config.yaml
d_expert: 96
activation: "swiglu"
moe_layers: [0, 1, 2, 3, 4, 5, 6, 7, 8]
n_kv_head: 2
head_dim: 64
init_std_qkv: 0.0273
init_std_o: 0.0
init_std_up: 0.0273
init_std_down: 0.0
optimizer: "soap_variant"
decay_shape: "linear"
seq_len: 512
dataset: "wikipedia_en"
Below are experts of layer 6 (counted from 0) of a mixture-of-experts language model. Rows are named router (the router's row for the expert), down (a neuron's output weights, with its number) and show model dimensions 0-39. Each number is 50 + 10 x the weight over its row's rms, rounded and kept within 0 to 99.
Before each expert's rows: "raises" lists some tokens whose logits its average output raises strongly, later layers aside. This comes from a sample of Wikipedia text that the model never trained on.

# expert 13
raises: "an", "at", "y"
router:54 42 39 48 31 49 35 51 44 52 46 57 49 57 63 63 49 59 45 61 55 43 51 50 54 57 39 53 45 45 48 52 53 65 32 60 58 62 44 54
down0:49 51 55 26 45 49 58 58 46 70 51 51 34 63 44 61 56 51 62 42 50 44 27 50 61 51 49 53 53 65 42 47 40 57 66 39 46 48 51 55
down1:43 54 29 50 56 51 44 55 54 40 52 59 45 41 42 38 51 47 48 55 61 54 42 70 57 50 54 55 50 64 41 40 55 50 50 44 62 65 41 51
down2:36 31 33 38 66 44 58 42 46 53 40 68 44 54 41 56 46 54 52 71 49 51 51 57 48 67 63 58 57 50 36 61 36 48 37 39 51 43 55 53
down3:60 38 44 52 54 40 42 72 64 51 40 44 39 50 50 35 37 53 48 49 62 26 60 42 50 44 31 70 58 57 50 60 50 26 57 59 45 56 52 36
down4:57 55 35 63 58 48 45 40 61 48 68 41 43 49 66 45 42 59 67 60 34 55 58 52 56 50 42 52 45 33 55 46 46 69 51 50 38 37 42 58
down5:37 50 36 41 59 40 49 40 40 56 46 58 36 42 30 58 40 33 55 42 57 54 41 54 34 79 45 46 71 44 53 61 46 68 73 53 58 71 50 38
down6:44 66 55 22 37 75 41 54 53 40 38 56 63 63 54 54 55 43 46 55 55 58 48 51 39 47 48 38 49 39 44 46 55 47 52 71 44 34 44 54
down7:44 54 42 53 50 46 57 50 53 35 46 55 57 60 52 48 67 45 52 65 43 43 24 46 37 54 46 60 54 52 64 27 71 41 50 62 49 71 52 65
down8:41 58 55 37 63 54 38 67 43 35 60 33 53 33 64 60 58 64 46 47 53 47 41 53 55 54 39 48 60 67 47 61 67 52 68 57 46 44 51 41
down9:43 46 61 71 52 59 61 41 43 47 61 65 33 53 54 45 51 46 21 40 29 48 35 56 48 44 35 42 55 46 53 58 39 53 34 42 45 51 46 40
down10:50 51 66 55 34 54 54 38 55 57 71 56 41 51 39 78 63 42 55 33 60 46 42 58 67 56 49 54 45 56 64 53 52 50 36 42 51 47 64 44
down11:64 51 41 49 59 52 38 54 43 37 54 37 60 37 57 38 45 26 43 45 50 45 39 46 37 27 35 55 39 60 59 55 49 51 40 66 59 62 40 46
down12:69 59 48 33 47 57 57 59 44 69 46 43 51 51 38 46 62 37 49 53 60 59 57 62 62 61 48 58 38 44 44 72 45 60 69 50 69 37 66 27
down13:36 49 65 57 40 51 51 44 44 41 38 43 57 54 42 66 52 31 41 52 59 53 68 48 64 28 41 59 44 57 54 49 63 56 49 34 65 41 27 44
down14:55 52 40 56 65 59 59 51 58 56 58 64 52 57 40 53 23 30 49 52 52 30 44 56 50 45 63 47 46 26 48 45 43 39 66 63 53 41 62 49
down15:50 62 55 51 60 41 47 38 41 35 24 48 45 56 65 38 53 59 52 44 33 75 35 55 55 27 50 47 33 37 56 49 59 46 52 56 42 43 57 35
down16:55 61 46 50 44 40 45 33 30 38 50 61 64 41 46 38 58 63 65 63 54 40 48 59 56 66 51 34 46 45 63 48 55 28 39 61 57 51 58 50
down17:46 72 44 65 42 51 57 48 46 61 51 54 44 62 54 49 59 49 33 40 51 66 44 42 69 70 34 76 63 67 49 50 40 41 42 64 47 44 39 52
down18:51 53 44 68 56 57 49 33 55 47 62 36 35 55 74 44 42 61 47 50 46 52 54 52 35 66 30 65 54 55 62 34 46 61 54 64 60 43 53 40
down19:58 60 46 45 47 31 40 42 59 48 48 53 57 68 57 53 41 48 50 58 53 51 41 44 53 57 45 59 65 48 77 56 51 39 53 41 42 81 63 30
down20:44 39 60 57 45 45 41 59 43 51 49 45 56 48 58 49 68 48 44 33 43 44 20 30 50 76 36 62 45 62 53 56 55 46 50 57 42 53 42 71
down21:54 35 54 57 53 41 43 55 49 45 37 62 37 48 42 61 53 66 61 48 21 64 44 43 52 37 44 59 53 58 55 51 48 58 44 35 47 73 43 37
down22:46 48 52 70 29 57 50 43 49 59 54 39 35 44 48 38 39 42 28 43 41 42 33 28 57 44 33 50 35 66 56 57 55 41 52 53 39 60 39 41
down23:34 46 59 52 54 38 40 48 39 45 55 48 55 34 53 53 56 55 39 61 75 48 49 47 41 38 40 48 47 74 65 50 57 55 53 49 36 52 49 57
down24:73 60 57 47 28 47 51 59 40 38 61 42 63 45 60 51 47 37 52 46 45 65 57 41 41 53 53 51 46 48 58 51 59 58 45 43 42 45 36 73
down25:64 55 54 43 44 43 58 59 50 53 69 41 48 65 59 37 46 51 46 45 59 61 40 48 38 51 37 66 54 44 48 52 53 50 50 52 50 44 42 69
down26:45 34 33 54 53 43 60 58 55 58 56 47 59 59 38 60 40 62 74 59 39 37 43 43 50 41 63 54 54 60 46 41 46 38 57 37 51 50 66 53
down27:61 60 43 53 44 56 52 60 71 40 69 63 27 47 39 37 47 35 45 59 56 41 37 42 68 36 50 63 39 55 44 74 39 49 41 42 45 52 54 40
down28:63 51 49 49 48 48 56 51 77 52 41 49 41 31 58 40 69 61 46 55 50 49 56 35 31 35 64 39 59 39 53 59 47 50 60 44 43 63 62 53
down29:52 45 39 48 57 54 51 27 37 25 55 57 71 47 71 52 47 52 54 49 48 45 41 45 50 54 55 54 38 68 54 52 33 60 43 52 47 65 70 62
down30:38 34 47 52 54 41 63 51 49 44 61 61 44 54 48 58 53 62 51 58 68 64 40 31 63 48 51 62 58 36 38 42 52 41 53 51 61 44 30 46
down31:39 56 57 69 51 61 54 62 35 51 31 54 59 44 54 39 50 36 53 41 50 49 58 51 40 67 39 50 76 54 51 27 40 59 55 48 40 62 37 69
down32:38 31 38 47 63 49 49 61 57 54 58 53 39 40 40 58 48 67 45 51 49 52 77 55 55 70 64 51 56 56 52 51 59 65 60 54 37 49 41 58
down33:39 50 61 46 28 42 50 43 51 42 55 52 64 35 50 58 39 35 54 53 58 55 51 51 83 44 49 44 60 38 59 36 37 51 59 47 59 48 48 42
down34:47 47 56 56 44 47 39 50 48 47 51 62 63 61 42 53 40 51 62 61 55 62 48 66 68 57 63 66 50 50 38 48 55 37 46 53 77 50 62 63
down35:51 56 40 69 52 44 52 40 54 39 39 47 53 74 48 35 56 48 62 44 66 56 51 40 51 44 60 44 50 49 58 50 29 53 40 48 52 39 45 53
down36:57 38 37 35 51 51 44 55 50 51 52 53 38 31 65 34 35 52 57 60 59 60 58 45 47 42 62 55 44 33 51 60 60 60 71 61 50 29 47 48
down37:49 64 52 52 50 41 49 47 44 55 47 43 57 46 53 40 66 37 43 43 51 46 54 57 71 47 50 47 30 35 47 52 44 58 36 55 46 60 56 59
down38:60 41 58 50 59 34 48 60 46 39 53 55 36 54 48 39 55 35 49 42 23 44 38 58 66 54 36 41 58 42 60 33 47 38 51 47 43 48 60 50
down39:41 60 65 49 57 49 50 52 39 65 60 31 43 48 64 53 51 44 53 47 44 50 65 65 59 39 62 64 42 42 30 52 44 51 48 57 58 64 60 70
down40:53 44 26 50 39 57 42 50 46 36 47 51 43 35 50 35 59 48 51 49 50 62 44 57 50 36 41 41 55 70 51 64 47 45 46 47 58 43 36 50
down41:41 48 63 43 58 40 41 44 52 54 46 44 63 42 41 45 44 48 57 48 44 32 41 27 45 73 43 47 50 44 61 57 60 46 53 42 54 55 58 37
down42:60 48 53 45 43 33 52 48 45 54 55 66 62 43 48 35 46 61 68 23 42 40 64 66 26 42 58 37 46 42 37 48 67 66 46 50 42 50 61 45
down43:58 51 51 59 49 49 24 54 42 39 54 49 63 52 55 48 56 52 53 62 52 35 56 55 49 48 64 38 26 55 51 46 48 36 42 47 61 44 45 52
down44:44 56 61 46 48 35 47 37 36 48 46 41 46 49 55 35 58 51 54 61 50 42 55 43 41 41 32 52 25 67 57 47 50 51 67 52 56 66 61 55
down45:49 77 53 39 62 47 54 60 42 46 67 48 45 47 52 64 47 33 35 49 59 36 57 50 57 52 43 44 57 36 30 49 63 45 52 41 56 44 55 52
down46:39 63 58 54 68 46 37 67 50 52 61 49 49 59 58 50 38 46 46 37 46 72 40 29 62 48 67 52 68 32 29 49 54 41 45 57 38 42 41 46
down47:44 64 67 61 46 40 60 48 44 58 53 59 47 75 52 60 55 53 49 69 56 56 49 40 43 49 42 55 48 53 57 63 44 44 55 48 54 48 30 47
down48:42 40 43 57 38 54 31 53 61 62 40 56 36 52 55 58 53 83 30 47 44 41 61 57 59 50 60 42 54 41 48 66 47 46 47 44 45 54 53 51
down49:36 63 46 33 54 44 66 48 61 52 50 47 58 42 42 44 52 42 62 50 38 56 37 34 53 65 55 40 35 53 57 72 55 44 53 48 50 47 60 56
down50:52 33 45 69 38 35 55 64 47 58 58 50 40 79 52 53 63 53 56 29 47 44 53 64 61 39 37 53 47 41 46 51 47 41 46 45 48 46 36 62
down51:65 53 57 51 46 55 38 45 58 67 61 63 43 65 49 70 54 56 46 34 49 42 60 48 49 64 58 38 44 58 60 60 53 57 51 57 48 54 57 51
down52:48 53 39 49 56 67 51 38 64 29 40 33 48 59 54 55 47 61 66 53 47 61 58 46 56 50 41 67 46 53 54 37 62 69 30 57 44 46 47 42
down53:44 28 46 58 54 50 56 46 70 64 36 61 40 39 40 37 61 42 44 37 55 50 48 42 42 50 45 85 54 60 37 34 41 53 61 46 49 52 57 49

# expert 10
raises: "at", ".", "ate"
router:43 45 47 51 32 53 50 54 46 58 48 53 34 51 77 46 59 54 35 47 38 58 45 47 37 43 48 30 41 52 45 56 66 51 58 43 47 53 44 49
down0:59 50 36 49 47 54 48 56 48 34 29 61 41 38 37 41 55 56 59 56 46 29 40 63 53 59 51 62 39 56 34 40 38 59 50 66 40 40 50 46
down1:58 59 53 34 54 56 42 68 62 47 43 39 46 38 49 44 54 37 53 62 33 57 55 58 63 60 50 43 56 44 49 56 64 59 55 62 60 48 50 46
down2:43 51 42 45 56 51 52 51 52 64 49 57 62 38 56 48 56 34 34 38 38 28 45 53 51 38 47 65 44 53 39 47 92 60 59 52 19 62 22 46
down3:54 31 48 60 72 67 57 53 34 43 62 52 49 56 47 49 43 56 42 51 56 52 60 53 45 44 55 49 47 53 29 47 34 33 48 53 55 46 56 55
down4:71 62 36 66 34 58 58 60 39 63 46 50 49 55 43 61 49 31 44 64 43 43 57 55 56 43 67 49 33 57 59 59 47 67 37 61 39 48 46 54
down5:55 39 42 60 43 41 49 51 61 46 32 65 46 32 33 64 42 65 40 64 33 44 60 30 46 45 55 48 44 46 68 41 49 50 39 45 35 55 48 59
down6:48 50 51 65 68 46 38 48 54 59 47 52 47 54 44 49 29 39 46 31 59 54 46 68 58 44 56 31 47 64 41 67 44 44 55 54 51 48 53 44
down7:49 46 56 50 41 48 52 40 54 30 37 40 47 41 60 45 46 46 52 55 51 39 32 38 48 56 47 52 47 52 40 52 56 60 59 51 45 66 50 36
down8:70 37 58 47 50 51 40 44 44 43 31 47 39 54 48 74 65 51 25 40 50 70 34 53 50 49 63 55 54 58 59 45 25 59 50 37 45 59 38 39
down9:56 55 43 65 56 43 50 47 49 62 36 69 51 62 40 49 43 74 60 51 56 43 33 51 70 45 51 46 38 43 36 47 38 43 56 44 53 63 57 55
down10:48 56 44 53 59 61 47 36 42 57 53 70 39 54 52 46 68 57 62 50 45 33 58 45 35 34 59 41 52 41 58 52 51 55 54 52 62 53 45 36
down11:45 31 28 56 52 48 48 40 39 43 44 41 55 53 58 65 34 36 55 62 51 63 59 30 34 62 50 41 60 63 30 53 55 52 40 28 37 40 39 41
down12:73 51 31 39 48 54 34 53 74 64 60 50 72 50 48 52 63 47 61 48 54 47 47 34 50 31 62 44 38 41 38 49 53 54 56 55 58 42 70 35
down13:54 64 32 56 63 44 43 44 53 46 39 60 64 48 54 54 57 55 50 40 44 46 56 36 42 57 54 48 55 39 41 64 50 59 42 54 56 47 52 57
down14:32 39 48 49 51 79 53 58 34 67 67 56 46 55 63 48 61 45 68 49 38 33 46 53 47 42 64 72 28 66 38 50 50 59 52 44 68 54 54 42
down15:38 49 32 51 49 46 49 46 51 55 55 38 56 55 72 56 45 33 44 56 47 48 69 40 52 65 46 39 59 65 46 50 57 47 29 43 31 47 58 55
down16:42 49 63 71 59 57 40 55 57 53 60 59 74 48 71 48 71 26 54 49 55 65 54 60 45 47 62 39 48 52 58 45 48 47 52 56 48 52 42 37
down17:43 48 36 42 51 43 54 59 55 63 57 44 34 72 62 46 38 45 58 53 53 53 55 60 41 48 43 34 53 64 63 60 57 39 51 59 31 78 49 49
down18:50 60 67 37 59 49 54 57 39 49 54 52 63 60 50 59 48 50 65 61 72 39 50 49 50 53 48 73 56 48 55 44 62 50 51 60 44 36 43 48
down19:51 47 53 55 43 50 54 58 57 40 58 39 50 47 67 59 48 44 60 65 65 38 48 58 37 51 47 92 57 37 57 50 40 63 39 54 58 38 62 61
down20:59 56 45 50 53 59 46 50 29 33 41 49 57 53 58 25 57 25 64 48 30 36 55 57 58 53 65 56 51 61 42 50 63 51 46 44 62 50 44 52
down21:50 53 61 72 49 47 56 70 48 58 39 39 45 58 60 39 56 63 44 42 64 32 58 47 46 34 57 57 52 44 45 58 42 48 49 51 37 59 48 44
down22:52 52 33 71 38 55 40 43 63 48 39 61 45 40 57 57 55 53 46 51 51 41 34 57 52 54 38 69 51 54 51 50 64 72 52 63 55 59 50 66
down23:56 60 39 65 42 43 55 55 49 40 49 27 47 50 42 49 70 56 41 34 63 44 51 54 52 61 61 45 41 63 64 36 38 66 41 61 35 41 49 47
down24:55 55 58 39 34 55 54 50 45 43 43 46 42 52 54 59 56 39 56 52 58 56 46 48 52 53 48 40 51 66 34 44 58 39 56 50 46 41 57 53
down25:51 62 56 51 44 40 58 66 67 43 46 43 48 70 45 47 51 44 53 51 49 59 29 62 62 59 66 60 53 53 56 51 55 37 37 50 50 54 55 50
down26:43 36 36 50 52 68 36 51 62 37 42 32 47 56 43 61 37 58 61 53 71 54 61 46 46 53 43 59 40 59 45 47 43 46 67 44 53 48 63 64
down27:52 60 50 37 44 30 49 51 59 38 34 37 55 59 67 41 52 51 50 46 58 32 52 55 39 58 45 52 54 48 52 52 50 30 47 53 56 59 54 50
down28:61 51 47 60 34 35 67 35 36 40 34 50 59 53 52 46 51 34 37 47 61 61 24 55 64 63 47 47 49 45 49 57 69 47 54 50 57 55 49 52
down29:47 35 62 49 42 66 46 46 47 52 53 39 45 33 47 58 58 48 37 49 67 50 52 48 12 36 62 29 47 44 64 35 40 70 40 46 61 52 51 41
down30:43 79 59 50 42 31 63 48 60 60 39 41 62 41 44 53 60 50 60 45 34 57 54 59 44 31 49 48 51 45 48 65 56 46 61 54 40 64 51 44
down31:60 59 49 31 41 45 61 70 48 42 51 63 64 60 67 65 49 52 55 43 42 31 36 65 64 43 40 72 45 35 52 43 53 48 67 43 47 39 49 56
down32:50 44 62 77 45 36 52 52 36 49 40 67 48 53 50 54 43 47 52 43 52 44 45 43 51 47 69 49 48 50 71 64 35 46 54 51 41 65 65 66
down33:56 42 48 44 49 62 52 63 45 34 56 47 58 55 52 36 69 39 74 39 46 57 58 42 62 63 59 49 57 42 45 53 40 41 52 47 51 32 53 47
down34:64 59 62 56 58 54 55 57 50 63 43 44 57 46 42 36 45 36 47 27 50 56 65 50 61 54 37 33 37 51 64 36 51 43 50 49 36 70 66 55
down35:36 52 63 56 50 41 35 47 47 37 41 60 39 56 53 50 39 54 45 59 47 61 50 58 28 41 58 51 53 40 54 34 47 59 46 47 61 59 52 51
down36:42 47 37 55 56 46 44 53 53 56 31 66 47 57 53 54 41 50 52 57 51 59 54 39 32 61 70 40 47 55 66 60 57 43 38 43 43 39 59 45
down37:39 55 41 69 58 53 37 56 61 52 52 52 48 62 41 41 57 14 36 40 71 58 57 59 32 67 41 47 42 54 50 50 41 36 54 67 25 42 51 49
down38:54 50 59 58 59 47 45 40 61 45 77 54 46 44 44 56 51 48 38 45 59 53 60 45 50 46 51 44 57 77 56 42 49 46 48 57 33 42 47 56
down39:54 54 57 51 50 46 39 51 61 52 49 50 72 56 36 68 65 46 37 57 68 27 28 35 46 56 29 56 34 61 43 48 57 49 57 55 48 64 51 34
down40:57 57 56 52 63 62 48 52 40 57 70 39 42 56 55 50 62 37 44 32 44 55 73 43 44 51 38 49 61 43 40 37 35 57 36 33 52 71 65 45
down41:34 51 64 60 43 25 43 46 51 49 47 44 67 33 53 47 39 59 44 55 35 51 33 22 48 44 52 55 56 59 46 56 69 61 51 55 52 51 55 46
down42:67 54 41 33 39 45 44 51 51 41 53 38 37 28 55 40 48 42 53 41 54 61 50 50 62 34 57 57 55 60 44 46 52 53 44 57 53 68 45 65
down43:51 43 57 38 55 62 51 42 41 38 38 31 65 38 64 52 41 42 75 62 62 65 37 52 58 51 44 34 55 44 72 51 47 55 55 48 53 44 45 38
down44:42 62 66 55 39 55 68 51 38 58 54 56 51 56 58 47 46 62 43 52 56 50 48 48 33 53 51 55 53 68 41 31 56 29 43 37 39 39 39 34
down45:57 35 44 54 50 56 45 34 53 40 47 41 55 40 58 39 65 47 40 43 49 46 53 45 54 48 44 51 46 44 44 47 39 53 54 37 51 66 51 44
down46:37 61 35 44 54 48 33 49 56 63 44 61 58 59 47 41 70 57 46 35 36 45 45 62 69 62 57 51 48 38 56 47 57 40 49 48 40 51 36 53
down47:45 45 58 51 31 49 58 43 55 24 48 43 36 61 54 44 66 43 76 49 49 62 49 43 44 46 51 48 50 72 52 53 63 27 51 30 54 48 71 61
down48:38 22 58 58 63 37 57 54 52 49 40 48 52 50 49 46 51 54 64 44 51 61 51 47 51 35 47 54 53 30 36 46 55 48 50 58 36 51 48 46
down49:55 40 59 35 41 38 31 64 42 54 55 42 43 43 47 39 53 45 44 49 40 71 51 47 44 49 48 51 55 64 58 37 57 50 52 50 56 44 50 28
down50:47 51 33 36 36 49 51 46 47 64 43 38 54 58 69 49 47 33 61 47 53 49 34 41 44 43 59 43 45 50 52 43 57 54 63 65 46 56 36 53
down51:46 56 47 54 56 58 51 35 49 51 64 40 47 63 61 60 40 67 59 44 39 35 59 43 34 56 36 72 53 53 60 67 57 48 62 51 44 55 42 56
down52:41 45 59 59 56 49 43 40 67 68 48 52 44 54 54 60 61 42 46 37 43 45 41 61 77 51 54 65 58 56 40 40 30 63 43 48 40 59 51 47
down53:43 56 48 35 56 51 68 58 36 37 74 57 63 18 56 34 33 43 43 50 70 60 35 53 52 44 63 59 44 40 52 59 69 59 41 48 52 61 42 42

# expert 14
raises: ".", "2", "1", "0"
router:64 37 48 49 57 60 34 63 48 52 57 44 42 46 61 60 58 48 43 43 57 62 48 40 50 48 54 50 60 46 36 50 46 54 56 39 39 45 51 46
down0:52 47 48 50 60 49 60 47 58 47 45 53 38 48 40 51 58 50 44 62 52 35 33 40 21 31 27 54 57 37 53 52 41 60 61 42 50 40 55 43
down1:38 51 49 63 50 50 53 49 46 53 25 50 52 46 58 38 60 54 62 57 44 69 48 74 63 42 38 46 63 42 39 42 48 35 44 63 73 50 50 54
down2:54 38 63 52 71 74 37 63 49 32 49 46 48 47 63 48 51 62 35 42 51 53 36 50 47 42 62 38 57 39 30 45 48 42 42 52 51 46 56 69
down3:56 52 52 51 51 54 40 62 58 29 42 63 42 38 49 48 68 47 60 36 48 42 47 53 56 42 44 50 45 41 51 46 62 44 39 58 44 50 31 58
down4:54 42 56 46 35 50 42 55 38 77 51 43 50 40 54 38 50 45 66 59 51 54 54 54 54 43 48 44 63 28 52 53 35 40 54 38 48 51 45 49
down5:53 50 46 47 47 54 43 61 61 42 60 37 40 39 51 61 50 62 48 37 56 55 56 58 50 62 41 42 50 53 43 17 44 47 69 43 48 44 54 50
down6:48 54 48 69 54 50 58 53 53 79 61 49 37 52 35 48 53 50 55 54 57 48 55 29 41 45 46 40 35 66 41 40 58 49 59 45 44 47 43 51
down7:27 34 63 56 42 47 51 44 34 58 68 64 37 57 57 50 51 53 45 54 50 45 74 58 44 46 60 38 50 59 45 29 53 61 55 45 45 28 61 47
down8:34 37 38 54 51 46 70 59 46 61 62 40 44 43 55 31 42 55 51 59 35 49 60 45 56 46 47 48 50 59 44 41 50 54 52 36 73 41 44 44
down9:46 56 43 46 63 41 39 44 70 55 53 42 60 59 49 55 57 39 36 61 56 58 51 38 52 48 38 46 50 52 50 51 41 60 46 37 46 50 36 51
down10:42 49 54 55 60 71 66 70 43 46 41 60 51 45 58 53 66 40 41 36 43 43 46 48 55 38 46 44 55 54 41 60 53 54 46 55 64 61 65 51
down11:69 52 46 63 47 45 36 44 43 50 37 62 39 63 58 34 41 47 60 54 29 28 54 35 41 48 55 68 45 55 31 71 44 59 31 51 48 39 56 52
down12:59 55 60 44 58 57 40 37 45 36 55 40 42 50 50 60 33 62 41 70 61 54 35 61 57 60 63 41 62 70 37 54 47 44 44 55 40 49 37 49
down13:47 42 63 63 60 32 53 37 52 45 38 44 41 56 56 44 52 50 51 50 22 55 19 31 40 28 43 53 62 57 56 46 49 71 45 49 36 57 58 41
down14:54 57 55 44 39 54 49 59 59 44 55 58 46 55 44 51 51 45 62 49 37 54 67 42 49 40 51 61 40 49 46 59 47 47 43 53 53 44 65 49
down15:43 51 52 51 54 54 55 52 51 78 38 73 45 57 56 59 59 43 58 51 66 41 54 40 50 51 49 42 59 50 30 58 48 45 68 47 63 53 42 57
down16:73 43 44 39 56 58 56 57 51 46 73 53 40 50 63 46 52 31 54 55 55 56 52 47 37 50 65 51 42 55 57 20 51 41 65 39 46 33 51 53
down17:34 34 51 50 38 55 44 46 50 49 54 39 31 54 44 25 75 65 55 45 43 56 36 54 45 51 59 53 51 43 61 34 62 52 55 36 49 47 52 46
down18:42 39 37 53 38 54 63 27 43 36 58 46 50 53 60 46 45 53 56 37 61 53 57 39 46 44 41 63 48 51 49 58 56 32 47 63 40 75 62 33
down19:42 45 52 54 53 47 34 57 35 36 43 57 46 64 46 47 50 52 48 38 52 38 51 50 50 51 60 74 59 55 59 69 42 52 31 65 50 56 60 25
down20:45 62 54 63 64 43 42 51 59 66 58 56 45 59 38 41 29 35 42 52 40 56 37 42 43 43 65 34 55 42 52 48 31 58 46 49 41 62 49 54
down21:53 65 56 61 58 36 69 55 49 65 47 44 52 60 64 35 42 46 53 47 45 47 53 62 47 62 69 56 51 64 54 45 53 47 64 57 57 54 49 56
down22:27 44 51 40 47 61 43 53 51 45 56 63 38 48 56 47 41 50 54 51 34 54 27 48 53 40 59 52 52 53 60 77 49 48 39 40 55 56 57 28
down23:48 59 40 72 48 42 42 59 42 55 47 48 30 49 55 35 49 74 44 50 58 60 54 44 50 50 59 69 66 48 49 44 51 36 54 58 45 49 48 42
down24:51 68 47 37 47 50 65 36 63 60 45 48 58 57 61 65 46 48 52 41 41 46 48 53 42 50 35 50 54 61 46 40 24 43 46 31 50 42 49 57
down25:49 53 52 60 60 57 70 55 56 48 66 38 55 50 39 52 45 39 41 49 49 54 54 58 64 46 51 53 58 50 68 59 56 44 44 38 44 68 68 41
down26:46 46 45 49 58 35 62 46 55 50 57 50 44 69 37 49 56 57 40 47 61 64 51 42 56 39 63 67 67 66 63 48 37 57 47 38 45 59 61 57
down27:48 48 37 59 43 48 43 47 69 44 54 42 65 41 39 70 52 67 50 56 45 58 63 47 41 58 45 59 60 47 50 43 61 35 47 37 36 52 53 51
down28:52 61 32 44 54 55 51 50 58 64 50 53 40 53 51 52 41 50 61 47 59 59 48 52 62 40 66 37 50 61 34 46 51 49 56 41 47 60 67 63
down29:55 70 74 49 52 51 49 50 62 42 58 67 52 58 49 46 36 51 35 50 47 37 28 69 56 53 26 53 55 42 53 57 70 46 53 41 53 54 58 42
down30:34 54 65 45 49 50 64 42 50 47 59 46 46 58 49 28 61 50 47 40 37 39 48 37 41 57 35 49 44 50 48 53 52 44 48 37 49 57 57 43
down31:50 56 69 54 56 36 52 44 56 47 48 36 28 44 31 64 35 71 58 57 62 47 73 32 43 56 33 31 38 26 68 43 43 32 45 65 56 47 53 35
down32:42 43 43 55 54 48 59 50 51 46 59 56 37 63 42 37 38 46 52 45 50 66 38 58 38 36 62 35 59 36 43 59 51 19 62 35 50 49 38 60
down33:50 58 57 53 58 30 44 50 54 48 60 42 51 47 50 42 32 42 52 44 38 68 58 55 44 31 58 66 54 56 56 62 37 35 63 61 37 53 41 53
down34:45 58 51 54 44 47 40 54 49 48 52 52 64 54 47 32 48 51 54 36 46 44 55 45 53 44 49 60 52 27 53 55 50 56 53 59 41 62 35 39
down35:50 42 41 42 47 41 67 39 45 59 57 38 59 57 44 36 55 66 50 44 43 67 53 73 59 65 45 54 53 62 55 44 56 40 69 52 60 48 54 48
down36:42 54 55 53 39 62 79 55 52 50 50 43 39 50 52 60 62 53 65 55 33 34 52 46 43 50 54 45 51 44 55 54 48 56 34 59 41 50 41 63
down37:69 50 54 46 68 52 47 41 42 48 44 63 55 53 55 53 46 58 52 40 49 43 39 40 49 40 48 58 54 72 55 40 30 48 50 40 19 35 61 51
down38:48 59 50 56 45 60 36 46 57 57 34 57 62 54 55 66 32 34 46 44 48 40 48 42 68 44 52 43 73 51 45 68 36 48 49 64 36 74 43 53
down39:68 51 58 49 52 35 28 63 42 56 73 52 48 44 45 51 58 63 44 51 62 38 43 53 32 45 43 34 58 67 56 38 57 49 73 57 52 56 67 50
down40:61 59 37 41 50 37 50 48 40 43 67 58 53 50 60 39 44 29 50 58 40 58 39 49 46 51 54 51 48 46 61 48 54 61 52 47 46 41 47 47
down41:56 50 45 45 80 50 57 49 53 59 64 34 53 51 66 68 54 38 40 54 63 65 45 58 29 53 26 39 64 57 27 54 37 40 39 37 55 51 46 39
down42:45 64 42 53 42 48 64 67 32 41 57 57 53 26 31 45 57 41 60 61 56 49 73 61 51 61 39 46 50 52 56 52 73 48 51 55 54 50 49 50
down43:45 60 49 49 55 53 36 39 47 44 41 61 40 64 63 51 40 43 58 82 48 55 40 53 46 48 55 65 62 46 56 64 46 57 52 36 56 66 42 43
down44:49 55 44 35 34 45 60 41 38 56 43 47 52 52 47 57 48 52 61 53 18 53 29 49 47 48 51 36 47 62 38 48 48 56 41 49 52 44 48 36
down45:47 40 46 35 47 47 55 53 49 48 54 53 56 59 54 49 49 60 49 45 34 50 51 57 41 82 31 47 44 41 48 41 65 36 41 38 65 51 53 62
down46:46 58 38 56 46 56 62 49 59 69 46 52 57 56 75 45 55 33 32 58 53 42 59 56 60 65 53 61 43 31 56 60 71 44 59 45 48 55 47 59
down47:55 66 60 43 35 50 43 38 60 45 45 50 57 40 50 46 46 61 61 51 53 71 57 49 50 55 55 39 42 65 62 40 47 39 42 51 66 48 53 49
down48:37 57 44 40 52 37 54 71 53 47 51 33 53 41 54 53 55 56 74 44 46 45 37 74 51 49 42 24 59 54 41 50 59 36 54 40 53 39 65 50
down49:42 54 49 37 48 51 51 55 31 38 51 52 52 48 54 59 47 43 34 36 51 41 48 58 74 58 44 77 48 59 75 47 39 71 52 35 57 57 58 46
down50:65 51 60 42 38 51 38 49 54 46 50 47 54 52 54 70 42 49 20 73 43 64 51 55 34 41 44 52 45 57 52 43 74 42 40 34 32 52 58 47
down51:35 56 63 67 46 44 50 54 46 37 42 60 59 52 75 41 55 40 52 59 59 41 53 47 42 50 53 51 54 53 39 55 58 43 51 56 45 59 64 37
down52:53 40 48 44 51 60 59 53 46 57 48 56 48 65 46 69 47 53 45 34 43 48 34 33 40 56 39 46 49 39 56 44 47 69 52 55 43 17 55 38
down53:54 56 59 53 52 58 55 37 48 75 50 65 58 47 46 47 21 43 48 59 33 59 48 43 52 60 46 41 57 49 58 50 55 46 48 62 48 76 35 50